config = dict(
    n_layer=9,
    experts_per_token=2,
    d_expert=160,
    moe_layers=[1, 2, 3, 4, 5, 6, 7, 8],
    head_dim=64,
    positions='rope',
    parallel_block=False,
    lr=0.00319,
)
Below are experts of layer 3 (counted from 0) of a mixture-of-experts language model. Rows are named router (the router's row for the expert) and show model dimensions 0-63. Each number is 128 + 24 x the weight over its row's rms, rounded and kept within 0 to 255. Numbers have three digits each.
After each expert's rows: a language model's description of what the expert responds to. This comes from a sample of Wikipedia text that the model never trained on.

# expert 39
router:172092111149156109145124140112130110111113106092152132089104122158187155119178113110102131124117103107096138124094149090130148130160099150113155125170147119116110113126153113151172112130081114
Countries, cities, regions

# expert 7
router:143131110109149078132155124119136090105134101114161170139118120125156147136165122136134130092102136136113182165142137108170130109164126162169147115190132173121124122125139139102147090159112140
Definite article the

# expert 41
router:121137107148137090158083123133128077165123122109157124143103157127137107137129122144122097143134123114105145142134166112147124068134173124079126092141161119119109138105162104092147090118106158
Main verbs after subjects

# expert 3
router:141130125131140108165128112117144110123152089118130127107101092090142099132141105143136086076098159146095162146148129122121129124103113153134139083144115151094091053133149114116140099099119109
Closing brackets and quotes

# expert 27
router:148094106104150122126123147126131102132115109101201144140106128092156144108142121135128108132096150151157158173151143108147138147148101116113133100131155119102163120096167139094170114142116114
Title and name words

# expert 29
router:118133109093144100146135099151141111171098109107160133124089164116160143136164111137137114098092173169162124155114122127126108082138137148107132105153182138122105143066149058176143114125089125
Infobox field labels

# expert 37
router:090083103129167123137113092130150137157076097141162131123096126119146143140166112155091119113126133151155135116116141139134106140112151129118146121140135135122120108094145117124142131120119160
Place name heads

# expert 8
router:127099100105162105142117112133141093099095117093124135168087154122150102111156116139109126113130130101147145157140151108168090121144130117106144122183157173101098098146133097114129108141093117
Numbers in lists

# expert 46
router:139087092116140086158108127114168106173111121105185127117090137126156142130151115124133127090097179118167140166119101103135134145141136133126125089143127119112101122155172066144150094148102121
Institution and title nouns

# expert 36
router:152129083153151117155111157084180091136142111082146134141111148128141098159137101171145111089120125118127169166152175116127135087149147167130145115166131121093099139118158101128191090095092136
Clause-linking commas, and

# expert 11
router:104128107142134123113148084124148104131101094099105150114108154147122099146144090148158081124110127113121174145157150133136129135138145140084152129170121153096136139132145124114160106084094123
Conjunctions and connectives

# expert 0
router:115156121124155127155121155105134084102103085112149139149107131133129108112157110126134165138113112159102129141122104119135138108115123131098111103153176140079125073146164130118154106127131117
Infinitive to, prepositions

# expert 20
router:134139097125110122171145109120120139154146082109153105141081135089145102107135097138133084100128184106134149121121153111169100118098154126105117092144139122114118089127136112142128087127099108
Word-initial prefixes, fragments

# expert 31
router:131121123053147105138108122133169117130122091135175142133106098148145111142141098171144104086113117111128156136130113097138136095145139126126179068196157122074108103139172125082132090106108133
Indefinite article a/an

# expert 34
router:138117120087140117159157133092142128149112097132164112109101131109127157150141116138126112124093149150159154136128164121114118098136137154088129138115151109119106143137162101100112116094114145
Table cells and quantifiers

# expert 13
router:121105125127182133136106112142161141122113127107147120140118122099136120133169127119098151097112121137143161156119109124141126131141160121127149080153135125114135150075173105116156106140142145
Commas after places

# expert 30
router:075074104137141153158135123115199110122119128126129149126088149152148101156112135128133084109144136148148148137115130145131133166118158125097125107158182127086135089119152145147173096151092124
Verb stems and actions

# expert 45
router:099095110148133133183116139108103107098119134098131125142115172127135136116123132176095150134146137145105153127086150092139127112150127120129122121120112122105118110148163127077142102128127132
Non-Latin bytes and symbols

# expert 21
router:119112088158155107142135111127186109097141103101152134090092119131191141140129135131149130128108132107126153133142182117126169102140123128149123108150112170115129102115118148149156093101083095
Year numbers

# expert 9
router:101132129136220074148135150097145109118102121109152141106089152098157164127144112146134125127117168155147135146096115089133090097160111129122117139151125128127117141144127122132156115091106129
Month names in dates

# expert 42
router:139070092120135118170086118125127083144140099092115169116097108126163082134171085180140116106146153128111125127094121109145155134128131152117103090137133154128119139145131106114125043111112144
Plural endings and groups

# expert 5
router:109116110085126092153088092088150123161090134125147140150094121133161108121168125143073126125097154153132145126177113094146139156127175131134107098163156142104147132101137154088155110129085125
Ordinal suffixes and superlatives

# expert 44
router:091091088124167103154125149096118122152112115072162172099106078106149153129168102138116116133144122115106151115115133103172112167115126153136153092128106095100164135120140158124169114119103137
Sentence-ending punctuation

# expert 12
router:118143128100170119144118115131144148194149118099150132147103178153155113115178118163105101082098158130114147152143120094148132149106114133137147089136139106141117141141154148111134086126106104
Line breaks, section markers

# expert 38
router:135133108143176136140146125101155174148108083116119142137107115112155112106167093180083132140148150110124156193148104105126106153163127131130129087142129130111080099085160097148158115121135114
Prepositions of place/time

# expert 33
router:092139115144154123132110117087163113112116096096179142143096140118132159103131116163132119100134186148135146129122173109153139126161124093141125129143131134113142083100174073139162102114078114
Line breaks

# expert 25
router:101124110129209119175101126122133126110107124141137159106118106153130137122107125148140124106122131130136158112142160058099107091112123108138156135145120134110121113110150128105148109140108114
Prepositions after verbs

# expert 24
router:154122103127132151151127152108127122140121112123126157142100113130160101161132094140100140160144145100121148140136159142148114123114135108126133134173118108058116054138157094111127073097102092
Vowel-ending name pieces

# expert 47
router:110075110141155122164148098122147118146104115126132151120094164133147106081127087149129086143141137166092123138128129107172104113154162156109138104142080138100110123054160141161142076091099123
Past participles and verbs

# expert 19
router:169121120095118102151159131119120090146134079093193176123113148138163128097138141152113123100153121147108180154132125105122115147166133128125165099166136134109091111100127140133140106124048132
Descriptive adjectives, quantifiers

# expert 28
router:116124084114143140165133128143144093122131122131164135156097175136172107142124124205109104147096133149083160139133117123141136135140101112136130111142121115113120161138137103135182081149117106
Letters after capitals

# expert 1
router:129089107132135136134106125142136095117122118110164192139094114096153145126126125166135120089104153144104127190093100113167130091189156115125132125126101148096116115128145130062140097088101121
Adverbs and time nouns

# expert 40
router:117130118106145100158136136121176106102117093116147147163092105124127099153150088151148090076143124122115122125128106120117154113155122132128173113135118115104111149090194157125184115142083127
Table cell separators

# expert 35
router:144132064110175134124113135115148104126111112090148137143105128102143129152168125129093068114110135102137127158086137132149121093116138110092125147151129098111143106127213132093141111106089097
Numbers in tables

# expert 22
router:086154109135169138163147143113148125146096098096135118142100141113142131162136083139134129114107116133125169135093162130127105120149138155100135132174133114109147145068131100136126113110083145
Mid-word name fragments

# expert 15
router:147131081107160092146113124106148088140084132105153138118106119158115115114142081163104104125121147142124146143129117081121084123151153121125145135151109145111143135097149107134166097136117143
Table and field separators

# expert 16
router:149118105130158087146107136117134141131080112131181143108099153083136138107139125156117125106115123135094153160115115097112120118167123130127095096160150135128145134099158126125168124105128127
Table cell labels

# expert 14
router:139111109150144080160113168123139134120114108143130138125110138123146119100156111173102132103106146119150137133137154129147094152157149153117172132154126132103127140143166106133135086109128155
Pronouns and table blanks

# expert 2
router:148112087054143105170122150149130115120079109122126146136101142127147141130124087181127136101103125121142183119146144095136105158134135157086112098187136129114094111082180113151149087142107132
Hyphens and opening parentheses

# expert 43
router:112140086125123115123137101091167124147135116128139153109108160149167138140152149138156145117095127149112142169125135127157108080126104146156154098126143122091105112133150116117148115106114151
Acronym and digit fragments

# expert 10
router:097084095103127109133119126101108123140107119137123154080101125143174167101132118149134126067126171141168163154153150089100107143144150139135156121145144104109123101112147134124156062133087120
Role and person nouns

# expert 26
router:137111109095160109169123142121125110128122120090121122109111150110166151139169109165115126129120132119138136148115172116159107125126135128134185116176127103093117130103148167124155121110116118
Personal names

# expert 17
router:119099075129129095159123120123178104116138109099151149129103134130163129126125117155149082061157120165138116173118143135151145164147130156099157073158129137141118086141144112168141088123101143
Abstract nouns

# expert 32
router:099095122117162128180137137109160117100091096071119127080105123080150170128155123146135139123121128177126185120116134123134108117130121097135143149154103147096128133109122137112152111124097146
Surnames after first names

# expert 18
router:098146116095153103166104097092161108123100115134143139118107120104131123095134104147125111117143169116127147136121162118155119094137180131122165082167116111082110085120217119094169119116115145
Table row pipes